Weights of a small mixture-of-experts language model, trained from scratch on English Wikipedia: 48 experts in each of 10 layers.
Below are experts of layer 4 (counted from 0) of a mixture-of-experts language model. Rows are named router (the router's row for the expert), down (a neuron's output weights, with its number) and show model dimensions 0-255. Each number is 128 + 24 x the weight over its row's rms, rounded and kept within 0 to 255. Numbers have three digits each.
After each expert's rows: a language model's description of what the expert responds to. This comes from a sample of Wikipedia text that the model never trained on.

# expert 25
router:133149123141182110102140123133121127154117106151115143142099110145136153136143143119154075156119092136109104172132093125086108132114149096138141113115108146132109103075132130150131165151137115192127133161157089137160117139084180098120105117151145118149153123123142113117064092156148123141115138153151132084146104133152135135150125137108139134130159117088124137214130143142078138121157119168134145148112134105127163109106148106113141124112138088102176104151140133072184114132079131128108111124162128153174112142138118113161149122148162152130127156128129134105138128069096126139095096146115143137132112141140120089111131120146128100104103114106152130150094127148141105134128118123157122134103115118164171173154143167174149121112107147120186144123088133097167092126144113
down0:107115095147122129100082171131115110166117106176122106117119129135158116107071128101106129129125176128114094181140100109152114133136157101094135146119101121114101119134154145154130061129127126115114154136111127141119110117151137095115118128129115130136129170134118131137135123135059114118139123210103127125144124137150130134113182109115100139107128130120135145151131096133116168096083123148108129118112147130151115128122138170155147150127112137077142178111091138130168152166129105163107166127110096122142101111142057157147138135135117146130120106151109118116157113138100178111050146098135072132124125140149158104138133146136133144094096122133107123108108115098103135147184129142169146154145143090118095174103097091165120106102127116108138117097111150171127113113138144
down1:159094127134134142146102143178093162141112154172127148146132123129112170109110145080096108136149142127147138127114157094135127130137129143132089141167160105157131138118140149161133113137134111105146161153127102096138154153065187126127181112105112144112094148132146134158134103102108109122150063127108130116123162138111099128153097138128073107068160168135108089129101113100115116150151117136163137139118091098129134107152181108104122145101137111082095100149130126147077171067149155143132135094143081126079151108159164092102162149110131139140092160126128147117127131100114114146127097146109141127110136114098138164129133091097145095118136151122106124157096117127117147178104116169127145097138132139112152127151084118133180122145141138137157121124139112140098122133133129
Word-final pieces of chemical, scientific and foreign names, such as in in nicotinic and serotonin, ion, ium, ator, amma.

# expert 16
router:106119121172115141136133118126121126077096147145086108167135129113109153104086081127128143155179106097150163116091133122128104099130160136124146108129124119105111119134122132122140128116147121143072152116099103120141179118142134108102151107169126137094145135115085132111124147135148113123144138134136108148168147131158142093144143119178078120080129052126126128108139170126069138160140116135162121155085131109110149121183176154088154099143078156104139141141119164142177145125104131135105126143129116133165143181177162122131133101103164099132115091171134133151137122096132099126114118155116118202087121134090136118106101134131119149133134124087123142135120135139123138142140098166132070137147134161136150133142134145113123101133137129071093147115133133146133105134152153
down0:121124165163139148119098114146084180124144097138098108156148146116100132145155159143116109110147123138112143109146114133110127128158151103131172133120134139149094110119142082133163076126126117133174160087098172133145124101132113140135081169159118128154134106121132086114108121108146119126109136107114092146168137150158119109179163106113139167103140171117155125094147127110162121120120084129131166073112128127113143144142091101123124162104148133121131140117164171137133129171182109087130119126146121125105165121143135185156099132148130134092145151107110149162175130129068154135115168161146092121134142161134138153148106116094122132090118163160156076134109125160101119136122135113124073134125110120174149104082091123127094159126142141141124156153110130148138155120107089
down1:120141154110127137122128132162093126105137148115118124097118184132088099160128133117109152136149109105143145108104160127156112168146069103083121124115111123131142129126136135082130103127148098146196163120132116125136099131132140094144146147140120079122179169149161138079119168108097071138145159078097159146116111122158126118104140086115105159152151152140106132137098113101124111121162114101156174125142142165089137102129126129070173097131137088105151116151117136150107110113115152116140119138176109152112121140085125107134147129162118091105129109105106134144099117094152112116119103116145116105089093135141165127102088128140153191142181088118129113135109128139104126105151124151125133086151136165137095133131092122130110129138143131113107120110099102137183137151179120
Middle syllable pieces inside foreign proper names and taxonomic Latin, such as op in Popescu, ec in Poeciliidae, ough in Poughkeepsie.

# expert 12
router:095144168119158092123150097119126125101118183189104139127119099093104130120150132105131159123151100128121120145099088120140113126145129099119133091119118148140114144158142118110116094119140099132133155097118138131141119163145114105124121108162151107142141123149115097131131157138117149148132145126170077075121125104169069146165131127121088142122149108081135133144119135137118122123142143132118114162097156098103136116132123168136105144140144140098142094129134126109109127156044140149140098163130150130108160153123148105105132105120137157092120096124155118109085123116112113173113116161151051132124175173121136089128112145097100115162133135111115148131083156145106090164161157128159093182119138147121123137128094159152106100187152079106163136132112140101111162126136156
down0:140092123119126092089166157151127108144156124139085120123116140145105152126142136125147080172136091140144125153126115138159126127143128110134131154132157127118146151110121064140139138129126100168159113095153116129099116116166113120112130153120106116132126113092155111136126166126102130149121116116126101104134151113154124171140144111163115113164160121111106128111140081129123126073107057182110108118150125146101154098132144113104106091146096097133093107128121096113102149093160172110117161098141119158113100154135084143124140128130098130112111130142129138157155057140156177144127119150161102163122118178121092123124094108146169118155129127052132109140167153125102135122120119091145134089106173199102135089131101124139097127124127146123146146091087140154125142107135123
down1:139124144144162162100186098125087111167096110136124151142129133097102116110107133132127109135173069106138100100104130135124113114168155140147123151096136085144124126092124143124107127135106104118120137130103129135116144176149134102136085112092103151168146135111155144111158122167130116147110155114155119115138111153192142128169150101131128127090152121105128094118127153112184139142113137111127145098140151167138167138120158111157131136142100131187136132105119073126134095134137143116133085124100107129147157138170126152089124121147138151122068134143149166130181128116107144117110098109106112102134072119150070127162110136101124129109126117068114142156137121144158119124080089117134111126150173165118104106155126087122110104099106098123151157149131192136130139101120147
Pipe and semicolon separators between numbers in statistics tables, plus month names in dates, e.g. 0 | 0, October.

# expert 27
router:107145132126112118098160122154094106094081122193072175134136157114075172143090103183113148104137098128130101152126159115113119148147125145124171090131118117152131090084143121147115099102127170147111140124147125112181145131122127095142132124110119097081134143134118155094077115126207115128155125102115108120105123129140132087142113120134114151131139091145132131128125137170143158119153124130144144159132146123100159148116138139125123117104099144140131158147125136128149133105090127130164084178148125121158150130126149121124174123121143127116128086121182102160126147097140106126102103139158102129128120131091087133129051130144118117169128116156106120149120123138122133151113134149163084141108123126132137099118093097163102084120167085101179145096144149133164127124141144
down0:169156091135068162138121090170110145121124132116120159092136124117109137128107129149099143113158172175127117138147144145114135107127156123149137121101131118107174068121113121134134168125101099077076100105147126139113073067102097119087143071131139131159096114131142121120162109095128148133108152119102128140151154120119146148118148102145141132162135120124064129129164114113121148157126080148118132132129139114123147134151101093140093164152105119120103145150137107148140156112125135100154187135176106135128086109170154139158153116117131105140086160094097142170141106088138132142150163140064100124126136130142114121135124140127107124110133121158147133133125146119108147120115122155136100133132166165153137117185139116124170111127093137116129101179160136178130121149149157
down1:106142135086108129125133170131107155162061148144123159139115101115113157123159121134126123085127152190188136124118141104095095120109101099133121124132150090160135111131134160142094128161150150121162177094120160105167137119145126127159189117169101145109126147161178090167146106090139164151164134175123149143146097156145110163146157115111108130132135105127138176113169109108100119126138127155148123152147103131134137093165102140121150141111132121095100156121094167111170161157160134155102105134149151116105118118144116107094110113138155118119102108123090096156113119109128136102109121120148145129139128146106137147138124114113173124079168109126111111128167141137101087141165147108130105103107109132170093140153123152110098137136110133124134162139087140158071137128089121
First names of people in prose and results tables, such as John, David, Paul, plus sports country codes like USA.

# expert 41
router:116174120131082140140148114137099122125099191142116131160153105163104154095141085141115142115170133069126108117111125152143115133140122094107126101159116154154115104101094122131152098102147145122138162065116122145123121116094181100159149081162158082111092146146171118136121122140119117135132133172127106125119163138142114118139113103039129149099116165111127124137131167130151147143106078144183143138112135136110168083134132095118138132123129143113182108140118150155122136143103108154141099156184127068123180189130149108123078127110144097132098124121123128147117133118134162173115114071123113149142126128120149126130123131124132134162154095148142106139121131120141123130140146134121125149109151124136120148145103145142096144109143160131136125124138121174072150120115162
down0:158139100160094132093138141139111171145096139134106163123146087117132167163121088127153142071134133116175099131140130098145098159155106169126100122177120143146161108124160139173135130098121134128126108119143147100125120102174104156128148165139130119135130115140114124094124161117126170143114154158127112127122163168129140137093136141084146169122150152133112137091126135092156141134134097149132128104159124141158103084145110166080111139091154121147114144120127114107150154125128116155118114083127164114094094202103166122126107121087135137136118120113126136115163102140132153105120112125126126128139119140131128143068141133145105100134160110115126119115121121106065106064138109130134114101159131059079161097109090106143108116159131114148100121084091130159109149111091133
down1:135146154151106108151082138103080155122122143149110088124137153111148168124144118089166115109149119119142135086135142136181135135103091104151128137103137160149066143147150157064108173107140114154095186119096153129177142142117108147134109080107167129143155088128152114142135124130188154151124107155090118140099144124105103138121153136136111138138106103136121132136119121109106110129116137164139171155125175156102139126071068138134153167136102125159077130145117115162153130139130111116104117095133128161143121081166092118124139106120138134167141123137131128118146088097101127130165117156120099129117130140151115151111128152111110110098151156077128177165106115173111093129141139126128170123130118186096113116150138111116135111088128132127128112148132128151113146104091114
Vowel-led middle pieces inside words after an initial consonant, such as ush, ass, amp, unk, all, often in species names.

# expert 3
router:093100171157153100108136125159107075093112140112068117168106124141110158075162136107152137131093139126182137160113136073093099115115111152114100140136127130123133117136129160146134127095132123147134137118127123131121138071127119116143082113138151135119120100123120150209147124155136127112116136148093121114161140086094110142169091124133144085140133130117173106153133154170150138157144132068160135117119114143143137114132146137140116109113125134099137119161111128111150121115137104135138157130169135112169160151147141076106127178104147130140137126114120076113139109144107138135111097100169149184167089140148126126112130155141126145134134113106159071138131126167157127100130094136130157118107164114102137143150128133142128116111120097133151082064095122166168089132157135
down0:145113142146118174149129098103149101122153117160144095103100108120120099150099107136126140120068143069149139148110086147143115150138128155120194155141096111124118131124109138117165153132114142157153118120134090149148133130136118157148131131112152136150103163118138126133134130114092129112123113087135138116105132114130085111121150153116112128085118144127104170100091127061120134139112157134131135133104150174143132125168132100098126104148187153176135117135145126106118175090118103117139106099158134154142127129090149150070100073094089145134125132151127145188116139108161171087112126094061121100102061095119097115153114124138087159136064138154104139134121132080129149086113123102119125126108129091122140131151118146103129109118143121126129151137130148150107134139107139
down1:176153122129078117130131128120130181130123112104114128089137109149139116095137153134111132104168149131116142139152103149066148146136154137120138128181146157133088152113126125111080124162123147128149140166103130092131165145106129124098152110098127094111103144143065152153134123110134100148147097126115100176118170150143175093111131115123135135151093128175160065123100090099139159133137131131104083103133138120081114120089118129131121166108108155152116117158167111135115117177133170116135104147133160144151132139158132115147126105103104099118098104121126164193162130152149119133151124124145126103167129139141142149064146137131139095131144179117159129154156136129127119140118101149188112083131126135135182135103153111177133136118125141130169104135115140138103127149124156
Line-start hyphens, bullets and line breaks in infobox field lists, plus field names like Born, Coordinates, Genus, Synonyms.

# expert 5
router:093130151134169126147137126141121098106101152175091120150106137112129151114161096097140105119151152142127141114115122108120117110122099102174148114119079157184091142108100115079123100125133121152119111114091131164122129112128147096136144119146178131128124132134127103101120106125126128146187140089161141136144115143151111122140118139076054122110103116149127124110137098156155117160133163123119156156108129089132126173125149175115124086175083123069105132152108089151102153135125162134138125153128130163127134162152156127116150116097115154118110108190168108078124175108080122120135123140114138193145163141145100137126101123101148149129147085122122106133115142171117122134118127140142104165095157155155137104124122127115101124102097096131139131118128086096137160140102088
down0:071116139119114165145147121133132108121147121173170108121122114124126116152161105189082092123142150085166097153083161142133104098111132155128153109156096116122161124111164193118154125152125115109128143125136140154157144105158135144101140111097123173114129113140133126146136154159120119087138118114129138122068138134124109137163099121103107108134129131097079137161091165133143085145116129087177137135151140080136112109116131121157113113106146123171125157158135165128127122105111147127092119071109157124125100099101143118169146152146133153129092114130142141081164116183135127113134116120116130137140102165150140112148153114126108141115138134131104061130154162179098143103097108161162159126093144122137096110144153170122124144160085136138125091145135133144173113138114154
down1:097149067138133120103090116167150124164127117164101169101112162150114117130129145169149155129115129141090122133136136146142102127163105123125111144144161122136133136132153170094136109136141157099096086115111120100129065125096110133141126127126127152159135133096146126125107133139098123140152109155072170128100144136149124118143116144144130136105125136143161104092154142105105123099158122122129167148153128123129129118062130149104115172127102162110141127113106080134153104142174143163167111186125106143141116109133132131126150121136101108086096126128079126141127137133178152132147158138098119151148143127060118096121126134142118167077157161098112095147107161111093103095121138128093103104112126129105107114113122153135110154168190111132101140087148085153166068131122113
Nouns and direction words right after the, on, at or in, as in the beginning, the South, the morning, New York, United States.

# expert 10
router:128122122137143096124133127163111132130111154158117164134101113150114155123180116138135135113163112085095114179092075097079101150154147108113132102150114108163130147121128059126104150130138123125124161106164109143135145133123094115085101110136147124111107122146168195129111128165115111170151130166166109146090127081147137139135098156120146112103147118143167130138149135133126139162142162176113108103126138132140133131131141132081119117106132148102133152135126094154114124154142098105140093170139147074134142127147121087146118117086121172146100123088157165097143153109142129104102117062127121138157131186113129129147129154144104122176110114145143151146108170122184109164106120126133149156086130138135113123129145130099136152115119124139085108110129135119187123111089161
down0:145094147062111132130139128168109141114107094125128132131111143145144164159178133142128105154106143166117122116111094097113138122073167115084162118137121119135147084156133129124165130143115125109107138184151148087142106155126065124111158115160105142129111094148157147195171081078107120114131136135151111120152178112146158141112138122102142125158166143135094160114131140107154129171136154132137117086123107105104110142130116100145137141155100106077126134175153142117153167150140125097108140131127143115117145086113154084170154114140090132123128151147176092141103107162116142148104127143110146146153095171156127147120135159111162121143098115119171113114166121111129145152108128159156119143139156118117150123111110144124119137119120126137134116111098087097117191127164159
down1:158057138143137094117100152151182145157168138133147128131142163140117136094146138119130129099094150088094146122131138155080138124133140152136086092124115092119143123144131093139140139156085148110114161098143113103137170145119171135121121118114123071130144143097169154108140108117136114109092095102131134117096128114144114153134099142147155164133123128121134122123105159143098127123098142110156166168161139134093115180129161125099128165102134143129187120155209132109167147116121150106134129107130127126106135129133136165171095145148147113128125148138126107109174168146122120137123128102142129097088074157123154123111143113164161088097101134122126110129149122157094106115114133118108100073136104138102087155099152086120125143096124086130124146088172146156154109124143137
Table cell pipes, section-heading equals signs and opening quotation marks starting list items or titles, such as == Songs ==.

# expert 11
router:119139145151112155128120083154112160089062092176132206147112155135116163098113089152149132122122104131175117138098161121126112133132164088124154089140109115158112133118149132125134140149150199106121150122130111112184159133096105114147137126148144123108115101120120106102114138105181143147196153138109103136135053151163094119137095122154139130128164122117139121108131144148138131165116132133109137151091136136166148121113151175125120067139088122116115172156112114111165106126123126107134135192133179131118139141153150120072119126082113125138092128149128122127079123094106114119104117116109075145098153142095146126123110146136086120122129115120138113131109110120128130125107141137152120139093126111153133112128114115124091131137121096112162134114104139180126129138137160
down0:101131111150113144104105096136137150154139102129132165107138123173097158136128141124107155111092142090116145133118153123110116129157144121099132115133147155104116118150164166160123092102132078146115095088142182140150119117105118126166176141114090122120159126099161143086133154131131123136182140130112126186102085090115129133090120111165137137139128101132112133112118087175119141154139141135118065140114126134154107159121107116123132131124140114152159158145134114134115118142099152108124111116088147148114098119069118155144176135146178154130109130110138149140179123107156104144153108152161113145154138102107142119130119104127101193121099102136173115089119101144142158140107131140111101135138101134191149151154166091121165117113171140150107131154127076073119118121107087
down1:135160115123121153169119140133135090084133145116112139104104119153137089103092119120157159105083112122123121148157110156119170146101154160172114147144141151162120105109112090129109101149142114058097157115120133121123120152114104163125107102089128111129099142127121111155087120093128130148158109137120138134134145168118148117124152098125141133125146150175164148112128129144123111107121088116153141134095106111080100110130112136108154084155190122127129132123129125103125138129114150121122119110115129122124121108067112165175135107192136100113133109129138117129143127162149137155148116094150117104119093149104095110117102162163150100097119156104126123129128132142167139150126140177022115148114142143139128104175076150128130119122175115125152105145091114154134116077101089
Single capital letters and first pieces of names, acronyms and words after the, of or commas: B, M, St, Jr, Social.

# expert 28
router:080159152151100129124158091182132127099134166193097115173149145103100149119174134118106148120103117123132145149160110114116110133062140097124154140136099112105084123121143124132152139138157121121120171140132112121117130128147120123119120127140128098118139097147128152133072121111109136129058137097137112134134133077118134151138158116154097141115104126138112139119129143158073142136133137114160152125102159115149123130119147101103096122135141152127144172119107150118130091115149065120142117163120145122128141135103145110135124121157118169108119123130157085111108129105061152150128100135121119139206124161130102060122112144148132119106157082154128106155142136189110121171154149125146125153128143119116132125111140161159059108171120156091103156125137093134117140121128155
down0:166108129142060194127114128128101160066107117134136126120139127189124136096086108128073106118126118155108140130101110071128143143098116124114132115138157145099193105113121160162128162120126087174118112099115120095124135112135115151112122137105115148144105138135108095117169113117105118100146095129158138121122085152152150131127161138128125162133152128121146113149171182119121121101133132137108116119146165193111163141131119127159145132105136125126137119130133168170139176091142163172135177138149154116174122109118150188128136136112149140120161148108135108120116159149118147150142142153131114154088098108142129116156117132096162127126128103160086159087111136127108123120136131131107135068128081146106143146103118125090152146112116178120099120140095140102107122125110147
down1:142087128089145062084126199130129127160125139135112159128166132134155163123115097148142065139091144125133091115142148132135141104119135143134129170109150148144118064168112119138161126104140091159149121165118120141113093124097116112099169164128110117099152148131137137141150105109133098198116164147143080097176161149131151102134149097127113106115100106141095110111120143127164134135164106133124128143135125133157156147135122123130113100158083113090107108136122186096124147152105148142075160179138111119176136132130093079120119140152081133129134111087128130134181166132074146132115125142138174101111142137106118144111130098103129143145115119102140140137114128099127111150120093114131133133134108156114140123131129105145112158115154174170116144144164139112151120135140108
Preposition in, plus at, on, during, before places, dates and events, and country names like India, Guyana.

# expert 7
router:137162138137140116091150115185147131135145179146112162143129167121113141110135141128129120151183130094176142134131166106126140149148133103142172089108109146120091130124092112118079129157152108141150159151161083159097121151158112081125138114126162119126114141160135130131083134125161081170107131132118147101143103145139112130136084079129081140112167087136148134152120108145127125154149094131131093140098141135134128108159156074116111096099085130122157120116094122084138080149107126120122082181155154126143143105170144118139116113154109141116125117186158114136149102106113163150130131118143103122107113174099130110124086172119105136115101068131143111145145130138118139152134160135124109131148140163143140159124177128101105115155133126118107127090099133167157090139144132
down0:127164104100115090120131152096121117092122175140129092096135134148107140184099061130137149102163124159135144088116084108119135095160118148110118162137150124152183154097128130143146105114122143153141139154099163138106142139121122134125125119118090157121136126120098099118100114145143090136148113132113120081126107153122150130119145177068127118158124126115138134147125138074178146133151122137129103124133147161125116099135119123111120105150138115114141128169123119108132164130095106106133170121146109124163137156175132167104180056093156097116123141066128118154105152135156136142122116116101119171107116094118104136092123156086087116118101206153138107170100142141122139144162108139141129108128100105097145156147150143141109118141138136103133140133125154073107139169123129
down1:141127110125104099103155100113119120147136145099100132121113156162142120083112108111154145185092137155154142120115150091131134097110165114120073146126131158138139159165103146156121102122117080133113129087106120158116106110118137120104160117100127115112119096156139129108129131096065107129109126111153123136107087130146121120186138166158106141101121146116134181117118104132105130131118116127132081144117135129169149116175158170143158120138127119096176106093157138156138123128140147152146144161102128137158161137065110124189155096148120085145131080132120102135143065148151130121121119162134127107085096076134126096139091143104132124113148106135140089119130096117153148136129110131125144153144111121175182147107178144143154094146114106120137113097118115143080112114088130
Pronouns and group nouns for people or entities, often after the: they, him, women, members, people, States.

# expert 21
router:152122135160097138122140143154101125126138131188093102164137121137076127166110128146137099137133093107120102147123060126110140154118146151148124149169097113132082138128142119137158134125135128142153161118157110134115162154148143130095155099144140100162124122100102143138135113155147127137123154134109149126123091097149129087130138122136148135121164123098100097151143143199105122129120138151123133118097167103123152153121118126138095121109142098132122159209084140127105090100106099142116094126100128146123101111104160123055086149086079128156113157133142122129135137130140114130117127136101113145163090152104130179125063129088143129124097112129158132146127118132102138144130148100148125147125117116178165101142191149159072106141165109140162143093147136113133111143102108
down0:135115149139113174116124101105061138128133141091149090139080150099159124133124136109125153165111091163138145131152150105091112140148133114106137090139086105098148171127081134099150084091137156102128079102133133106127145151148124102098105131136132110127172119109152120126141134106118125139124164161111119153135105093119124099154124155131131122102090142146130124128149124116185097142140109137138157103111106075125106146137137148130095094112104098129127114105083175135144153139166139160112161156135090124109103146095162137129174045157152099114129116108121114150125110138099105109126127139126165115097093114145129130080126111120118166126116089137126081164133123161170141136088124118113090120116164109149129105140139132133111121141111158082113086173125133142109150101151177
down1:117144135113098148143090135116150134087115159107127130164155106159124103119147116102147126098154181115145132123084085148134138109134147145178153155128117125098144080144107129115131122176153121147128110153114120114143163148158139136104122112109120163121132150106150127151122124121119080199117139123134115107129150114177130134160147146125097121119126194116148145113091107122125114084116136070120122175120126126050063132106126098093099107112142144168081109099145138142129177138123124136132166140136154133158109115138151124131131137103117147105144123154146116162091176172135118114146114117125107101143102160153133128130088112113102166147126124135164139134111123104118148169164154115128132160163132136108124140105109162107137157124215166150157095152116101117112142139139123
Joining words and list commas between items, such as and, or, but, while, including, and the comma after a named item.

# expert 29
router:106118111116137110140121122117126109125145150156123087130124138142091152130120145123097175128154152158139124148119111105083099120137133103142148140138101092122099153126157124104085140115161112134131124126109107109105157112151129131144161122125150093140111138157051150125111146115178170140146134112146127110108075116109145107137079073116097175115159114129152141157165143136115116140125124158148124084098139120123159174146153118146124158112153116125153158122119121141143121146115101107144117148147121146127160139139179109151146115112120210143101129135118111143138161155118122075125112129105086153125135185112180129131152143060091114147115134127127156136158126129157085159133146148106064142148130083100153105121124118162113087113122092098185127093134145140148119087131152
down0:118120136138135115110084105128119139118095096134105158121134148136103146096135119097158126127102116111104135114093164116149124170138102133119092113104105087121193149093152113102166169101132132162150130144107107117141107178119163152143144136080116160133144138142109095105104118159132081110192125122120157117135111119126134149107124197130117134137124146125133101102125102125145119113134080091107162130140086154129120109140111100109115116113134121184126118128131132102107138125090109096126091119164156154195114116107111085105134090102129130119138118130154145112151123146125143128128136115142136129155113119116140115100172130097150168161108087130195073099122118167098091119114116146111116125166120103099055096124145160128138162109129151113101142180104082141136121149132123
down1:140117122157120131188190122106159127159158099167071130126115136151125128096164133115145113123125121092162119159150091152136175106127141145146120136130161098101120153155123105110144121134119137147134184126101153127104127158121128141140092142165150082121151119133158146110152117108133130131176103080115135138113149120113150151113131149131167119150095158171080130131125157138127130122180122167120149097126165116142102129141113128102164117140163168108161138125107126175140105162139098116132153162181160126136133141155172129154118138133100113132168079134143104146113164114091145075166139104165120073124136145131135121154099119108084130159104144160124081121173119095153133121130140145159148136127111110155149092095164117163119149094136116120118122137104131083125128103147152
Possessive 's and sentence-opening The, the, his, its and their, mostly before nouns like film, father, death.

# expert 35
router:109139146136110120104133090126095127102075137171066177152111127160147162076125159136169128130105109142148101125131118132135075113131107084132136072142105134146119140122134125134128098142138169142149136135129116109127124099162138106108128103140108112119130122141131122100113143125161157126133151141117133140119138144133117070131144127143139122089155135095142137098172127117143149148137145144118146134106151135157142132117143132099146097161110127110106126202086129132129131154125120147178142152135133121137158149149184103099053150070101171166092131141144147119101149090147135105113118133157092151143161141103140150137125144131103148158100136142078121161110161162171115111132151162147100176123131094133101119131093098145077101150165109105160176143114140153138133092137140
down1:124138124087136134102117102109146075152128182115133138121161146127178092115177133157130138095142092092124174098192116111123144135141109190128105085071140146143149126124145164125120095098107137096192146090138134118138085132071127147120123093150085140102115140091142141152125117087162151126166140110147156120159145110148146132125137138152108103137139131114108142161123109141137146121116151142108159095137116105179144131131127140082152112117084092120118124144164146126097165123143107062116159116109133121101087120181136146108139141128125108095115154103147102153152100161136156136125176154100108110140141124114087125141139134119168168116152150113129099120147124135095170134103144113149140130156136148102130120114114105133121123098165118098127110112145153163151151141142145
down2:102159091139093122161129143092179137145144137080121103124066110113100161112092117124118142128116128143109126128135131151143098133136145137168085122134149148118144120114087159087132151167117161153129137132130102108133133158133096141150126116092136123110104121123111141158080122155122191133142107141141093078141152125123133110090163137149092106120096137150126179130155170154133133130138134126190106168156099119124150139118119111100071095168134101134126138206095097138111153142137117134122135167137094155127098133133144123119103127113149162129144111125138093109139112128103139139118137175115114094164145128102112178106149103118092163118153124155159128154170144145112150155140146108135119107150138121132161073123150173165149141122110144098167084131141139160140165154134107
Single capital letters and name fragments inside non-English names, initials and abbreviations, like R-N.J., Zbinden, Ybanez, CPPCC.

# expert 14
router:063153120094152114117151134186141081147167160110096179154133127104096145142111145148179093156109117110189123133112117112106119138128148120138144100129105130122106174132107175152120160128159099130133155164135108137123141126101110104147149092125142072148098073137160165111076091128114107138136125125111139117100137126138120095144144132094100146087157142131143149172142144153119151157130124094104125156117174091127148111122129107160140101156107149096138134138143107112155103150112138139124118159205145145130142148096131091133125133108109172127109109140161100145113095128103138187108103148114143155171104192120123120121132125134106110133077113091136145157158143134156113135136140135129117142125136146103176156160135159110114114165146137144125140114113128142106108121138101
down0:140151166118139125064066123112126117160103089175115116082134108132165154115168141091078118143189107113154090088120127124099172128096164203155163118142131133121107141142160157114116122104149134124083130076124127167174118087119138084144136091138143141138116139138118121130164143108136089165110136088186112129154140133133158143126111143160146106143105142108145131165087139103129098127120145134125146129141156127116139129090130126116095136129139087117147135126139104105107109140142111146134113142153109114155131138102111158131172148147124137090148091142127131139129125099129110159137162167120153115120153104180137129127137142125114135135129078123107134126141076074134098135128126127163123160157085100160099138089115119101105104126161152168140147145115157108137142115129117
down1:116114100116110129155157111109152134158179127090124141130134115128121108116145142135145129094158188163156159147136142120127093092092108111141123089156143157167101156134171145105102108108118105148078120121133160090089131111162137145129125124132124109141139165125103151162153163152089115136124146065167117120115112143084119115125066115115153130142103122172133122120116141098148073176120113132139114157073094152156115116091129127106130149158091108142122137111122131135119138097158109145127155138138182080122164124128101104095136166153141113115116112135076122113110106131179133139134126119140138115134048124134124125135174151145082088156119147107115136134138087116125150160133120133136105172131095097150131098113147110162114120123137132089165124145143124137118080114154103
Endings of Latin species names and proper names, plus institution nouns, such as -idae, -ensis, Airport, Stadium, Championships.

# expert 46
router:130143143142120132119092102093092132142135164161066127159135124101125138108125107128137137119118111129102124138106102094106097128138097129123158091183099116098129093156145121102137123177151144125188138157147111143116117109130106091148141067136137064109169103184071160114079074120147112119123130132115109113078148149151152099143149105114143134089160173139103175146107140121119087115128119139111090148139134112125117144124179112124108125133132120129111107159115139092114165151089150120175095139155098113129136135136145140146092133117136122139109146090138127127152170126133123119106096147122124130126141106095096107088130127153132120144092115178092119138098151121166143118134157116169124149105135145153160117161113178152133078134183108116132137110148108129166137136110128
down0:125130092110160103117149153145134128140143123133141138129145162096135084143170128107089134121158151146173133114190093174142132090129109121131137118063116181119141179069152148144107139098121129145148140125132131147122141120100169133152123116115144151127156123107114136111105147120132090137124092129139150140116111130133141144142102151147118145100156148133148117138149129138090148115111137123114109123110146183128128103125122142139104143107131107166131179111121184170113130152162115110106133157117107102074152112179107138161103164132139161117154108117131123101144145130132082133148129148145112154131120102127137138078174139140122114063176130143143107147139119108086060140181110149098111147090128121135106107122126136118108140123157157142119176093128099097094094061112110
down1:049158143153109102121151167132157118153112089119099138075102153099146142207107131170161116152084104117143090091158111081075118117134100096128130132141131120106110104124122145134116126119099105119130193109202089122167110120150146120081127120160106120124134100149133112096106132109138137112146119117128143133101111139142160180097120118107102130084121133145141165154124171148134119113141142123113098128157095152115154109114123123106126148120119075125125135096132115138130131144132127144124130116109120108139108128079109138127126092154106141157166084131146088148147117134124154151176099156096135159135145116144120111120136126153116068117139154136114135096105088106147148098146100105134148120142148080143129160129112097128123095142181157118154145143116141105136093123144125
Short letter pieces inside non-English names and words, such as Guédig-u-ian, Dew-ar, Pal-am, Murg-u-ía.

# expert 15
router:148125130144148129110142111137115154123141137164109174122109131161114129080118098144109126118094123132106159148123165116130113104151152165129173109133118139158073122121101075138134145093168199142133138154147091103128146147158161117142102121148163120109149085123142125157111088128153129123126171109117134140077122105137121111156124101132152110138127151155140076122110120170137157137173107124186147133107174094122147150119137076110084146144173133123148141146068132129113137077141117133132104171117121094148119118098135138149141081123096191120113115131109120138133179142106131117114110101120109143177146151127091101093157167121128144109136091108173133137132121148132134173170149134111127148115161139086125127140154072155110138154137114106133129092127158142126146120124140
down0:119107145150086133103079106120158094153127177136138134128156122118130143100144131137133159118146149093091145149125134140119114134123155121134118159119146119107106152082129146151155091120101116103131136130139104070157160132154139144088127124119105174115145119101110105125124106113089145133145149111113075171136155118163136130129095103114125134106112083137103102123138161084110066139119109151104110142089150157133104149154109137120105137141092156136138136104150158112088122081141092118141145114104114150156099114078111147111141096163152161137121090124072071139120109132085128092158162114109140094108166139140109143159174123137128141136127128128114163080127122117118121155078108137152104153120142132132140143116146106135107179091142140152157098099124067093123149077101099
down1:105052153139165113150130137140145116128146132088144153120129106101186147115122134128104136092069111124152148073142118161150117185150169104123093146121149139119154093134187144123099160132113121108161097107146107147133142156120179142144087156115127140118126093120124113130123128133129145120119107101102158158120194143121125188168133093144090095134143100136143142155136149161121122112122110173156128102118131115151095099111134116154136128120116110149102143150135110157083100134125151090143121112124121133111153118129153129145147149099148107131174168117120100149138146117136081141172162141155120175102154148121126065134119118083134164166141112139108125149152109155149157109089099127185140114149089134131093135153145139132113121109105130088122120140103100158114133134122125
Prepositions and linking words after a noun or verb, mostly of, to, for, by, with, when, as.